config.yaml
router_score: "softmax"
balance_bias: false
router_bias: true
lr_router: 0.000594
vocab_size: 8249
positions: "rope"
attn_scale: 0.0884
init_std_up: 0.0334
optimizer: "adamw"
lr_head: 0.01
max_seq_len: 256
train_tokens: 431600000
max_steps: 3293
Below are experts of layer 7 (counted from 0) of a mixture-of-experts language model. Rows are named router (the router's row for the expert), up (a neuron's input weights, with its number) and show model dimensions 288-383. Each number is 500 + 25 x the weight over its row's rms, rounded and kept within 0 to 999. Numbers have three digits each.
After each expert's rows: a language model's description of what the expert responds to. This comes from a sample of Wikipedia text that the model never trained on.

# expert 16
router:482514538517519493484533531479485475521518499502492512484483538520504490491467489479524510529494503530520525503519537526510535504484505524544460441486454496483522470514486489519485540484487516529508481489526468537462474502502500478504480533480491527505466516497517519518508531471476496509
up0:492481504520503486524538484532474484504490485487513527495526491572523517489545459480494455521491508497489484479489540471487477527494512544521533504497497488483500513449511480484457480501513475476469471502487493505503463520520489497522499513505533486530466507491442468446519517456503511513
up1:471479512535455495520476489523503464470486519515513482475506516528503492477492481512481465534478501451514492491476476485538524466520505505525474507456533511521502500474513527495472518474506481475516497456465522488487443505493532565490462499525540504474519460570525512458525493488498483537
up2:467482490572499516497535525506524456496516505497509532509510526470456528485509482467529516466502499473493483510505474478505507521474486496529518491504458489520537531465500538479496459530466496488494476529469553509440505475499477479522448468504520498501465503527516489473484451478490482542
up3:527515542533521500533488466504508524486477538466486521519485478510509531495460484502468493493473496513492474496515484514494536486538482482501502484461447518465487488471479502525507509500523519495495514497502528461509511510502503540488485521460480515477492456457513503502490476535570464554
up4:539452525486504511479484467487504520487476530532533478496525470495510498483527498531470468515542519470507495465498479505522481534497498450501527455484531518507444504487504476548472493425543500491507485506507471515489479498499552528451505485485475516469499504496473491533491494464557485475
up5:495527500491472495516497566510513462502492498499532485524495522503484539505488485477527475512491491486511517550477473432506487531456529486447491501515463467550493500503541501466479460437469444494484522498488560522477471475531544457517496493512477482535478527522489495512518500501494501547
up6:526503529450495503486501531496502478485519519492518504487449512514502527500488489531521539498532525479517511473424504466489505481546463513483473536490487486475533497486504474532463494543479516505476526453507501510534513516531529484476503461496511440492512544473499494523491518538512507466
Person name starts. First letters or pieces of personal names in sports tables and prose (K-yle, Gi-ovanni, Pet-ra), common first names, and table pipes.

# expert 37
router:547514491460536521519508480493499494496504463478486537525449494516508472536497471473464496509508489532516536488524503530549471566511472511521532501469512444518518550525503486550483523492534488492503469463464489496491538519493526474487551520442533511478519499465496464505493471478486472511
up0:490518510513512468482489481532497489488509495448494487493557503499472508502470452517499513467497500446480485490512555491480472566482508545447515458502465506474502481533478481512469473525511523488523497529484522487497479489517493547496477496484501496520483491457549517502511484453486523555
up1:552515499507479500509497500485498491480458498480528492500519510517523514467445523541493475528484501519525521537546527462498490488474457518500459534498511504514482466489518514503464484514510447524470505494468483483497514465503526530480459522483503485442486531492507467498513520526501503492
up2:515519492535494490529477510512492497491524486479512516547506516507505536464509484486462510514575510500532501477460570466474470489484469504499483530473490498488475509516506431511482492487527491481497483534501527483496508451513553503484515501530464464480521466529492505478469507487516479496
up3:483497534497467473500469512559514497530485536540531505494517483487516520500489460519481547505518470481524479492504501503501558478482492495497506452495475477534537513435506508481524498499527513516502519502525525489512484485495518505557504509522511486513498555506492513495502498493545492490
up4:505561483506468466527495495477525515527492520505516512512513458492476475520479502513521496497521521528490474521477514491476464420519497570502519508506510505504471479519488530501442451525494481518498513508506507521544523481469514542492497487513467515534460522493527481485587477470509489552
up5:504466535487531449516443521487498486522471513500488503497458509480499484474505505498517501510490515444497491515484537474506474513525531472475540526515509508506511465502516530467475527467483471523473579469520455451508492511508531541564507480504527488525516493482509486503474538475497526488
up6:520490522487486507500517520496517509499500475504481501442465508512511478504528465491536526521532494529501487494493538493494565509486456427510527449459511544510505509505504535501473508492456514518508494497524499457505438502531455487493456485491470517550480501516478547520458505502480484536
Function words in biography. Prepositions, conjunctions and verbs after a verb in narrative biographies, like died from, retired from, After, during, became.

# expert 39
router:505468464514504533508527483488523485479527507458516568551498478486506511464501451472517497495469524485476498494499497483517479516433502506478497497510519543461539519497524500518486512468449515551531494506475511477502543492552533475504535512501487503513505530485472509511531516531503496466
up0:458519496456465475537477499484472439485440487510493509503468495509535535519506483479501480471526502497481484496512501577486492505544491508482517540471502485509490514493546461523533514454543515477477522526501467479543497503521528467494465471471475501471504539475499492498482547481478486533
up1:497501543454524492556526509493503488520495502532458495452496498487477504493545504529510509476508472549523440514467537480471475525510464523456507487493482494485501529494469536536509485478500487454468514511498519509548551520509511525511498521516452495495491509463488478520520491491501506526
up2:512486503468512521510465485498484502480512493494461507511533462499503513533529482527517512491521515507486510466474496513435494538507512478504550501461492430517483520476523474518506509453534508468480519481488484475498513510511529521493475509511491467510500519516495470525473490534566462502
up3:489537473460483518522496474516472521428510475483521473531506537522492528504498506476530500538518519455484506503469506475478446521489490487478432498449458475458489514501516537479521476522516489524507516476512480512502499527548569490494511506515525496501517561534469458501491493505532510530
up4:526489534515489481517493491524481474512489517499542503465454476512485511513484519522500484489480512515534480508514508497463493484486449540527511472526501499455511450514489486492518522502539524541504480482519535500493509466482519497539481506473474540512496478486497482519478515488458476500
up5:508494501451502497493527502490483493481487521531529482495504495539497474493515513426554522475466474516511471481493532525534539530511506479512506454499469481492475501509528500507514455496500490497533523485546484539470517488506515473486518461531486477536515480475480521568456480480486484516
up6:482558498494454491466509501522501480524522482480492500534502480539476496491489534495476475486538519517493478517538501566540534488434444507483485485511509532500519470523527479492462517487546494526510526510483505495524507459504487504526467476536507548498473448520507454493503485490484498499
Prepositions and verb endings. Prepositions like of, on, for, in and verb endings such as -ing, -ase in Ranking, Release history, causing.

# expert 22
router:491480533501487521544476494514479502496470493465476460513458513505493493524486514481489480516461498466495483527469540494481546502499503505544511509480515487489476491527504493527488503498542543480529504430462541525483516493471462475473451500469510554544530498502485521560540523505505584530
up0:526512496496555477491524477417504412503505488501516517493495495478472481519523535511489469516510487514502542532519522535486457523528494508481501528498499502486482446495476500512488511471466477477464535467493495504500477479514536507504478495502476481512507514442494477523446468558501470499
up1:545527496504460492517532474538483492506461462508538479524472473483471450475494508463542496525463528488495513556481468513547514501461516522507493523475525517502525505517491481412495512466486498476492491499507461492511504506568537490509498468512527473503500523508506513468497511469498519516
up2:515512514445530520529517453548501519465487558495503478486508512482476513462468512484495510495518436497474489502410512478498457470516495526509492513460472473511528500494503472515495543504494498537486515513490537556499456515491489524530508465559473509495522536502528459492516544437500549530
up3:541510480516507493505507536452498512498496508505477548546498440549516479510510465472544486489522523516432507537564509520487502483493519497485532527477504473491506472501504523496418518473467489501440520482511552463512503487506473518523488491497492490472509513514514496462504468538551534523
up4:516487536513534509476478498548493490480516504527511498503536483486506526509512516534519479540515469490511498491502522513513473511485514487473488529513509469544478493525478502512506500529507512497495524546476471481514487521499485535512538499534521514506486506478467483522475516511508500479
up5:522469492484540520523542487536500453529474530468491472485512461521508506525463505512524496535551492474498520535548513487491517547497511494505506488536493472501512520491502501557518502504511514509483487524514534473491521453505497496491463490513599490518497485489525536508506451539460480501
up6:519490504504481440493535493515506476464489509510508516505489512514505466515473493474551467481480503487545508488429504522484479495547518481489504495465505523517504511517463489527460497492431498537515520470498474475498457521548488489501502514450472491507520548497543523508527569440495518534
Coordinate digits, foreign surnames. Digits in coordinates right after the degree or minute sign, digits in years, and pieces of South Asian, Arabic and Slavic names such as Raj, Abd, ić.

# expert 17
router:514541523507511470504557481496518522474484510429533489505530516505477493566499537473539516466484488527501485517498538486523484485496526469452537522492503502509481494516530507506513548508501517513497470476540490479497531437524487469515493478503485517539475517474484491503484481559465548521
up0:468479481483492528480493482505494501516466513508512520542499514485515514466478495512491492484473493524484501505545499512475517469468478484456499523490478530476491542478547521486523499487481496483495493504507509480454496456498526501549496468529500461476515530483495495569545524497502464499
up1:491479469470533470511465526524482518495513484484523461506552529542520497521507481479509497464462515501480535534491508504557476523493518535566497502490466530512520484523486451507480465488493530467493500486554489533551528481534512519474546475493552487527508512479524556511503515511527482531
up2:565480504500500445517490500470527523524476474507492521488457424539536525533532486537486508499518535492484480500513504539478488486487495486482480471505550494493529501476519467494461462499504507545504498483473513476496501520484473523497523465511446524440491555503482507500476512511519481459
up3:503510526478498482492496551526506496418462499510542474485525475524503500510485506513473543486541521523448511490486541497488476535497465499481521484491451492524497512513503523472478509480484533486519489479517536514518517514489558539467502488481500553501496530509517547514534455506514492483
up4:508521444492505498492487525470520499477478504507482524501468498502507485517504486513508533492466502523485519507516485479481524530491477527511519509474477509488511511477495499512525483485465531492469502475557493518458476502524492532530523470483492483534472456484484498492526482497500466513
up5:482484482485506484529468494478484526528491513493497494505440461504507517527520468495484512517529514492503509527539501505476466503553442529514516489475516492515501511497521481529460511554525479510460519508496501497549515499514489534498533497470534475469456475483514483523508502434486433510
up6:459459540546511476486491514495506472513468530510524501506506526507514521463498495481523433520538510503506474475555485496513507523479445557511511455485485493476471545490490487498504505521517532541491496462503494556499493517503502482485505495535509512529490533472475486533474536503490463484
Latinate noun endings. Final suffix pieces finishing abstract nouns and adjectives before punctuation, like orb-ital, mart-ial, middle-d-istance, intercompat-ibility, card-inal.

# expert 24
router:517478477473491470554512492513480498500496514397500487497486510501523522462523500526527456521502492509517509491505495543525536432464515538424499501492519519478512521511557470513538507488511507532498494501473482533492496478482510491475511511477523513512486510535525493478527441524527491493
up0:507511469534504502507503510538499462472485533518526474501518509489522531484448491520512546476482482449488476504476494466506508503491504500489498527507493507540506496471476479514479485424498450453440499453521488475497533514544513514551519491499489442465507505498509495497468524524533522488
up1:473520527514519467492449500513489487455480496510479456475526477507502488493499507471437487488490462506497495484505465509505497497544532461522470544496495489471512524513458490532486531471539518502463548496519472514482467523528507491471502519489491512479521544503495538527495495488545479489
up2:497520484461509505486523476481521506520499537491495495526569473496548516496494531452534533512519528500451474475451498461504519488517514462485486552453515510499497491480529504490507520517464548533474475556486483513519514530470467521457479524506490568514493540503500482511485556515512481509
up3:523483509472462501486521483478501461451506544538502505508518476482481477486489496483474501511486456490530490518483518534515458486547488474525520509470528503538520487525541529453523465500515501508454515513550472474510517480560507511476496454496480454485513532541537525494478555533461504520
up4:508500480484489458486497486509506482538464513517497485463502476494507460476456536486529492506528487512519498525471477504481506530539559490490495530508490468473494478480527496500458512507498432501493509522501536477536501500501506488531443503489488452469499461517479499531524510503497556487
up5:513476507496438450496495504468526487430484521510518511489479500507508490483472487519509503457486479514544516454479514480482449481497496490504493485505523496515498510511462521539489476501481496470511489489458519504504500474478488486493456491474476460457472526469504508530479513507504526526
up6:517520484508475504485457503510543482484434492513548513529503491532499496500491470506530485472498513511510464505535558476502504504500460467497523466495473466520484512460494511514498505472437522507479523480533486503472463513562511483477433477521508476497493545441508529475485550485492459497
Name endings, quantifiers. Final pieces of names and taxa (Ferg-us, Yeov-il, Alp-in-ioideae), number digits before percent, and quantifiers like other, many, several.

# expert 8
router:470493485499450512539478485466530452532503490511498476471474485515512519535527483455503500480524442456507522530486462512531508506504510474526536482544501500489537489474519499519518550526517482500495513492549522543523487553506534505522494452517545462516512462523463496475492476458522552513
up0:546520467494484496485499480504503443475520507519523507464482499534508500473507462511509558467483525494475485520460515487539434458476501490490550514483495504521519501499533455493532516505497501471488529479524509521465533502529499468552501486519497489520489508525533519520491535485494447516
up1:521528560521518526502509438499472490476492515472476514483519506529505501451495504492514494494495444491518493505503574506486436507509477476453539522458512486513484469505488523472474512559489522498482474441495486481507486500556520523518505493488499513453533497504533492445478530511477494534
up2:497485506484489442492516505548530490516469473495466514520469460489492528522537464486547520519512555498483521505491488523468495535494561524503527509482504437516511523499508507472474514486536517513459546504533531494495463517517462472490487479513520504503497486485489501490508475478505498496
up3:529532538514507514511497428500504435500502517474520470533530507518493473444475474516522495483470462462485461536500494433492492501484501475491538510487516491513482500472512502493512480551511503477529492518485497481506467458520496520573507487484438474497508517481472498539487520513507484519
up4:477479508530533531529488489482506515513481506510488497522515483520494527454487482543518497511506511511536468540517492474454494491506479495476508505498528509465506510487518514489485494529508516477508487500493455526468447452481536503503511503529515481479487488507479509486504492545511521537
up5:492516544500472489532469533528493482486512480482573488534493506523504503507512516488500477413491510531502516499498503487482513499465514467431492517492541525490459474511478494507493488491519513480446467474505491485504428480510498480506483502526517496485512534477563512528522506513491510515
up6:526493486481504471505488536536528533504478488463526522515474506518513481499513463494469496481486526451485486516478511525480488469487489479461522501479490500503477509466508524477496502482489542505528516502460535499501422458504515529529500477522483471535498544471526545550511510518532519453
Commas, b pieces. Commas after names and places in lists and addresses, table pipes, and the letter piece b inside names (Calle-b-aut, Ruhrge-b-iet).

# expert 3
router:494503494507521494466514493532511490520497502521535542491514473476532509431537481485525539515497494537513500533484518497512496467516529444452523480566497540473492508471512528570493551480462498499504446558499464473485483487523502489520499487515497482496501534489504530503488502463548493520
up3:493524541522538486548482515505526500503483526498479483517467493527469555479536461503513504506464538516475463484521492492506482538475525546548514511458481510462490483488479451503506509518472475476519517468489510496533500505489518567438502543541494510484515479525527509468483461502466486490
up4:507519486516511531532438508496511457445498578526484487551536519498527506479447491457514489531496507460478426495463508474474490512471524526472505501496513514505509518498460481493524493490478504516511507495508467471482531494450485493475474506502514475496477515470517460525510497522557504531
up5:518488490440511482524534521555491412478477534494519512481485540488532547498447491499495488459496510490505473496470504490533478507517502513487486506506533511519514496488475520514487481478490493522484480506519509498515541497444516519494501492507485439509499565500507490551478537531574494501
up6:500512509505454510563467501445500525512496469516495494490491479520498519496533493486496489513517487528507464501502472500493509561437497505477484511482463483457468463532485478526472470482493486498530504516494464492486518496449491502525494512458486505466469503475498512446489460452489523522
up7:525499508528466485497466501555446544492527541474506460530523508507506480536505491458489526503479507511495540558457448470493476544514490553477494488520482476467508491496537440507505509508496520490470473500571493516511500513456549535538513491474488492489497430558497485509523491501494501497
up8:513501447495521511522495471469505483469451512509491512499539490504478511476527483492469474501547507489468484495463532510487472486530451534504528490501509522509507500474500508541488455522472464537513508476476487476492499477541486561460480477522416511482511520510497496501538500487504524518
up9:519522492470465472524506486521459465498501466490501515460489555489516455501488478478560435495501503504505448497526500489485489495451466488501481483496528523461485545485469504485537529474494504498523510503537558481493528538507516436531573476528503444499488463472483488551481519450488512481
Section heading words. First word of a section heading or table header after a line break or ==, such as See (also), History, Personal, In.

# expert 18
router:493515497522500468510454551492477480479507493492553477504488539475503511469497507477508505500445442512521545482494538476473515491577453513489483467524521486531476469515462490526471503536521516447485478426493521484512479535507458501471498502469517524510498490485527460485511487534473493509
up0:478483485485516480497462502538451490535438512557489473483514500532486498531564475503497532519484493542464509509500482515515515527516493487482526493481517513505467450514525478476513513439511527503541466501554473445513470510500523509521467460487503470493507493521495530525539532503518472523
up1:521510507507488509488515478522451477463491520554520519512545461506551456525500456516466577533483505485514522495482517524474488538533477502494542500508464496468494496496491475555458467463459462525480495531567511463514495495500553511527504518524509454500493512493503513475485531525493497480
up2:528497523532497512474487501534494492469527538507459496469561496501510529493511495502473523517539484537475519496495533507528504481515519491497501490507499523419488495480507509509467516488547506548523489508517515521529519493505507495575507449469511481487501474473492501517504455489501515482
up3:526497558486472479529505465487508465497496500522528482511484482539504535475535493459531487494534512521519523536468471545541495515464507544463519493452516526476501498503542531521457431528510499470503547489457534515521463494480482495521502497481525493535478498492493496505446483459503438534
up4:506517506498534483561539514479557500484502471513539490516505531541512502493439520445531541510494489521563478501497481494489473501492551487471517464477512479480459520534509449488498529488510512564484525503470488542545442470484528483552489476503467519540443499474500542538492504491500549474
up5:489541493547549470530536484522563470465477471491518506499524477523550525463520439482543468490507524502503465448503511489484503477453504497508497537520507443491470472484480468502490472478474491505470531528474526485569519511528525499501475517469527515521514522543495528500490462434522459502
up6:534464476513539480542486461506488541485466506510550479489452469503501501506473506502489501507480535522524505525487517516524504516476459499519555508468426507505491499469516509509503474490466495481524531522549488465511505491494516521496494523515459492513493526517528508475541484508494468522
Foreign name syllables. Second syllables of names and foreign words right after a capital letter, such as iet in Vietnam, ich in Vichy, amp in Rampart, im in Ximena.

# expert 35
router:474523506498465503514516509545529499497507496541495478501496499560506490467528474531487483516458496496458511485504446533455494552452471471519485510497508499505473513516498532503529505523521487530460506527501484515490527518540539536496515528553495539474512532499504515497487522443520537473
up0:448448484496507485514484525497521473471441489485511492488516529476536513493561462450481489485540515512481506477503555457503494510523463494506486498491459505475489523464491512514450510462494489486500471478497525467486493489501453473528514528499500515468500483519525463530482502481503520520
up1:484478501499506517476475517517523424517568455497522502546521519527522522499483492512493508478494476469486506562508485500520488442469483475491530540479459503470552494461522518509481523452492506545487481512537473520511507496533534515493500467509505448529495486495493492510467504495497499485
up2:480483488471487456497535508430528484521474539423522439511482482511499472494497530492469494500503541473488492504509491509533538479507506532549541572476512523488523506511487504508512506519526464489497505481483475490534486462480490517481493480504515494497528507512487482516527492499501540513
up3:505540507493491504494531515508474488536483509528477487544527434481567475507498486495490502481485460538500509512515530521487546496534468494490525502527541541483458491456572520504496507433509483496493520498497484528541493483522505487528509526488484483517533520509542500473503475441509474509
up4:479512488498524513507509510463456466476489482505495442474490494527489509492492507467497468500470544530504492542467518493538446525515544501521533506483448484551523515482546491445471498516484483495485451471511516506534525492517513489490477497480518513508530529509477491513513538481511509572
up5:485525510509483526488473545530493487527497520489517522513480483489544502516518542516486478498466523487480501459503472510489453484487490521494453488508510473507504497503530474543514485501477491504524555522520512511491489497458487521505513483506487489475510492500460499514536538454518509515
up6:497484494495497486542495536520490478459459499497539447459471483516506507531527474451496505517525518493508495508487519511483525520501476494477495483516541463503509497507492485502517495470489490468468482492531498478560531546458497538527521512467456502516431480452480451527501492514507508480
Lowercase word starts, table cells. Blank table cells, line breaks before tables, and lowercase word-initial pieces such as c, r, f in coolie, nominal, Spearfish.

# expert 20
router:525512451523464506496514524469528499541540475553518495482517509518523514473511449460494510496515470475480513511522476523445466506495499516476492509516472478502498524458510476475478474463505459501498519480463481491509483531511529512508524448462484517503470526546502517509489540523518458516
up0:529522474498473493505449508501525511522503498496540517562508469516514510506489472480483493524513505476517533483497526552476496495505531522472531483500508514492527564506490483485459539520505460550494530488422459455508474499524521505467504470497462455499488482487500520502518478522519535535
up1:526523503455541515494513507496512508477516517514484503484471521499515458488487534506506532496462536497477483458521474491495504490524510529512491536490477487539441517482503488492511469500538509511503514503506498476543540495548515501497482462538472456505480518488501471507542509481482488488
up2:470489497496522499460517500477500493500522547494495528530512468512507510501506476488499498511477490489560503453528495493487498454503499524488495489533551491452554509516511494542474508511537512478518505505477543501560487504531518557495456485498513452513501551481505500483515553509507503550
up3:529505522492511514569433529507498507509490533502554493523462535521499486493477500456446530520484512524510491505520534474530561511519473525501489522427500501499470499527487487481471524530485474498531515460470498452498492495555487536475512481496524480511490481534501437498540492462514485544
up4:427460510457492487542456524512508511489485517498530479521490479506510475496511503476491496508550501517510533477446520523506454493513471486516492467467480523467477445514494525513440498464496505492506565521548516498506506515511444497507532502532521514533501488499505468520503462495505509465
up5:485502480457513518500464491519478493495514515497503486505501484511504527469509542476467518555507458503538515551505481473531471517514530506486466543535450506487486506465455506516500562471493489531519481470489481522493483480503513493494520515533488462520499456496489489527503526470471506499
up6:461510527533505461506555449482467492533480538504475492546467467494502447504536449517522497516493488485513523503508454528499513510518504521499480526447501503511501479511506484541525507545492537540500466460471491516490512494495532492503490527493484496563523487521527463493522504468504486516
Word-initial consonant pieces. Opening consonant pieces of ordinary words after articles or prefixes, like un-st-able, c-ortex, h-ired, rec-ruits.

# expert 14
router:482434504539511546522492483514495500504500505450494569525502528483525510485518504520508511486494514473487473484520528493523525500450484541514470493513511469506536528507500509481531483475483528487489486549507475490517503451524525475496477519489542506507510490512478507531493481502502490488
up0:498506558502476523472450505544496501510478484537506514484512551504510530487467485472524499493500475504519480504515517525500465571503508568517540494438522480463497502503496505534463510522472465516510510473509541489533497486470523535487499525498488495542459508472489498488483493464513528461
up1:521449502513528495546489533513497502480514489510510450489499478512540499484512490517478458495475514490491485503514517473473503509446506560497482511440492482471501504498488477513475441530484506479500488510507489492527476497495477494557521543527480484508499530513507506486503500476492484521
up2:457520485458496445474500468465548531543487500494477517527497495534518466485536461509512502469546510485510510448490473449492530502529462448502524520491514549472476498508511471454482493477528513524479501536439481477493506523536511495501520494480467516515530520477482501495510476492516486469
up3:506482447511492459489480539476540484490491564522528479574502462527504484553499468489497465515527493470467494531487486524515459473490467511506515536532511505523513483514503534474529526441496500522473506477459499540496539500483531472486509468503494513510466506481524503488508461489496520488
up4:468444507517510519476501508480489486498522479536494512516545489484528497567502441523516529488506517517494488491469496503459519508520459486487499508505508482491503489497521489493475522446460500522526553449478495481487496496467497438524526487479501540442513488503483479486505460519536549448
up5:516516492477475494551490510514525480497483494506506498523505505468485527497506486473509539487519486507530493500494503452502439515472486547501505502468494481483518442500506503577474510488489524435499465470542487504504491501550496538522493541554516537520474500531520472535579483497549514477
up6:502458479467488485498498449501564541500490500482507507461480456499529528504455514475482485546511444457472508463472539553444504507462551500514493539544475486496484474508505500479502502481488483507491501537540577439512497481530530492495533457529484488489526534464520515544522516479489498492
Number digits and units. Digits inside quantities, times and measurements, and words after numbers such as million, km, mi, species, plus released and published.

# expert 28
router:517500449534521500534507484507519497473504469472495498548510459452485491503517481522526486474507513504534511504468515525525507541474503474506503488467519516464548501528495510535537505453471483490477533497513464521495460468477493492482493459500516492486500516466456477497479508510464497484
up0:472495458489475528512480501482485462446539484507502479539470520496507475503525487477533502496539508499505492496513510536511463505451504483476484522501505503519466472500505456506499462488472471437481527513514502493484502571502500509479486484468503489471495459504520498492521465569499501508
up1:480521485473478540496484478503522514477512473510474542487472536507494501509501460490527562497462504512505488505464459496473520450530545529482532448546470501534518537496548479528473510507511525516473508487496516513510498488491512546516490479519491436498464549445539491472535488530517474548
up2:540530532489499536516511481536501498508507510501533482540471517488489507501509462498507489520512519522517476472514504492495467476532463484528515448468485489528516490474519501504484506529450531535507486467509497522581536526538500522468518486477502494506485564510519511546531533489490473499
up3:496528493505492429487501523478493478477514512498519466508494489500495512476501528500479498477503435477479487526493515506541473479499511475486510543475566495489483495487510496457507502508496526519511492459464494507496537470541504492509505505495493484521523510488503482497483503504528520507
up4:506469502496512478521520468496505535524480487497504475490522560518500495531491477546514501473499503517475508526493507506471519495502516492470491477529457472543544489489532482490493478555493457558501503497514515493471509476483489498506533493480543485519532487499513473559516511514499483502
up5:489577470499532520487498474465493468475491496489523522478535495567517526482531532487485486508573479458456477512497503468516509479485521498464508520493533490531499509487515488473459518492491555498498516495501522482533496507482487517470445529514541494484465485472492479487480500544494487485
up6:539506506539513478469463464477521485528495523495541487496471508510487465487508487450492497532488507535481510477482469489464460493484499544513549510525475459532481517545496498518523480498474490478514497478487558482521535530527525486499457470522479484515468542498488509474504539484520503488
Infobox colons, prepositions. Colons after infobox field labels (Ambulance:, Branch:) and linking prepositions or conjunctions like to, of, and, or, into.

# expert 30
router:491488505473522537504456522517536514500503511522499475552470500493492483510510507493509554479518446470533480507460463497441462560520475523484506491442485517524502488496482507522486472508471460492463465498538512535490489511512497498466484480540484427473460509492518443505518474534487504488
up13:499561468510533515517499480477542473494525512484511525503500498483503465500504497487482446527493507506488444510450499483524525492512541517489555475506464508467477458509499495484478456478486548535483507521497513519560507503491501525500466514491496514493474503523491495468507480510535487475
up14:508503474475570493490490526498522491501491520494543545510512487513504469483490493510456533503528515473501474488486521508503487527495531514466527551431481501469491507508502511497469476490508477504520497508498531478510535509493511523499483468495534488493528496549509483507506507528502438521
up15:473497488520470516488492533526482503519490509521491507451489464522519528506512500534511524447462468485515409518544511500463484498507481531472514481485523487502458502554500503512474476511472489487514493485509516480514514478490512519506523480467530494497483474508537499428522517513504474489
up16:503560515521510491488469549523491492513517498515516498515500553554504491522492486498523554513484525484479500513501500516467489533508509527504537504524463515451476486512480473475502481507504518501491493479498454500470491500500518456535546516492495472466500501464505499515450494506531507524
up17:489492486487482501458502496468463499481482515505503494494485486506508506470509498523476476549520513539497482490476517505460466479489483542503501556500488489535500475459514495465486532489498505520486492503430491483526561487561502468516515495483483506523486460495476507463455507511518490514
up18:503496531449519519518543534539535497501485552513481535468522538466520487523430483503534501492510480520519487486473499449512540510503487467511478469497490488511509526475508515480519461460524517505497480558514507505497502486452513550475515468484530521515521541492465479520467479463493490495
up19:510517446468508528478478471519527483505493550508480507476522535524531505505486497511465485565525492465495532515498464515504504524506506483502548501445496520499499494442517525526484467498517495491464569512509522463510544497525523489501461476510470493484504528493488483485488481535509483485
Spaces, conjunctions, kinship nouns. Spaces before numbers, digits 1 and 2, commas, conjunctions like and, or, but, than, kin nouns like wife, son, and n in ornate.

# expert 2
router:490527499503473512451486491516485489528541452515501484491542499513522497512462505526503499485474492492468510558493466499469495522506527493494494501469477496505523537512460479494495490517535457492456528491489551517477490500518550542505515459497490494512505521491516500507483516523527542515
up3:517519525475497519508440527533489471486509481481522516556488516483524474525487484475552515502509500481506516499509511498490473529505496516508502506452503478516501527503496506489502498480493494486466530462521519493491487510463491446475505497531509501505489510529493485501582501498527471471
up4:464420479469514508506504483480502461472508511516517465491463483484513568461540490481530505524487457463522530439479494500499489500476491499497462509524505480534502455482525535532518473514493519505489454525490494502514542480533500497486465472455522500539483517496487483512481514477499502532
up5:506525502513556511490475525506455508443467511471472474492501459538491465481512499504474480485499564520485543487470478479495476530509521506419493470500489521483476510546525517448490508492470535514487474535511490471526512486517492475512478522524521498501511515467551512523523521500542491514
up6:517522503462515521519495479477497463525469480481463515506550507494523493530516464488525512473507474506496474524506512525476461517476509479555514477483489496497481490424528496514522466458515513509516530521505518484502489504500528532564473512529516455488498487490498489514515502483469480471
up7:504490491469538498485498504489510476451480555473563525496512481488515524541503497512487516503525505488572495468476512467486457447509486502459534549516518534536529504454468520529495483533491481492473525480479477482481495504499486458488487463542476490507487539474528526507489498512448510471
up8:528490474503478454462450503517485494511492525443529538543481535498512440491528510493493508470537561519491530472526513507510511491461439525472465477549522528519468525505514469516512498477512486515503487501522482504490483541480502506507498476486489536496506499495513482508536498549498511490
up9:480552510500515537490493501505511469529499481485516492516458507484522454520472525501489486469472479518485510570510493461515443523500473485496463444476515464475527518474513522479485549470470497505473501507558556566502534488485562504544448526519524461458503507522500513513479519480474503497
Word-start letters after hyphens. Early pieces of a word, often after a hyphen, dash or bracket, such as c in percussion, h in hip-hop, chess moves like c4.

# expert 31
router:518490514468483510492467512492507472458511534454485505474538421502518535480470508506469504484513507485463539460538495523513507466505488528493514493507515482495500508507517495486514451475475502490455446523478519470497510478500507546516482536531506481495490528475528518463543515509485501509
up3:480501518485542478489519478517499466550472489479547518492472494513507510502531504515518548491460497517488501521501518534551505518531546453538510499491483521520499524504520514543491449489510517485521524468497544478458505464490478431513480490486476537498518528491475526541416494485468491485
up4:470495520528474514513478514484475521483501509491513489498512482565508519528485471498525530451479441503498471544509486551483507456490481474517479463493483491538494489509495519475494470452593513500514500486513491505505548475541507524539444484490496552501470494512477516483479476531538490500
up5:505504495509477528500496471492507525472475469581497472503469518534493482471537527445510513529496508518479515533524525490479457513499452535474491455523475455503508543539481519538474513542551490497444512500514513488477458519487504487490525530502487479467495484479539449527474525460492486495
up6:565481485469531525503540457530486519533496489536518516504513521508525490502532495485533492501514490506538506496455521466470458558502515518527539464515451470528477509469480543534521497525495498498492509448493455481459510472524544501471483485474502497525507516425500511507478528498461509529
up7:496498533516503441476444464496475502503498523511522544488464539529504502501469444512476545524549527528493488495502501495413499519499511529489512552494494502491493511553511514523485506503485479485513527470474543506508577521476495507518500552501486496447495485495498486524469514488522474470
up8:525515476466514481516469488531451493460486490456503516515542472530506516461480497501461521509513484527494517481494519486440514498510480522508522529500494559506464458539549510486473540509479488512541503482485447480533510525510540519500501498473498501492544488474467482500498507492475494486
up9:464462486498504505494463485515465506478523534499535540506494503501494521505500505474457500516467495492508483489528544501500513511502531478511490541495486488471473490465552506516511506500491476566507523482482485503518505500482517522483516507451540519494479525466496490501508502473508495521
Determiners before nouns. Determiners and quantifiers opening a noun phrase, mostly the, a, The, plus one, each, this, two, such, film.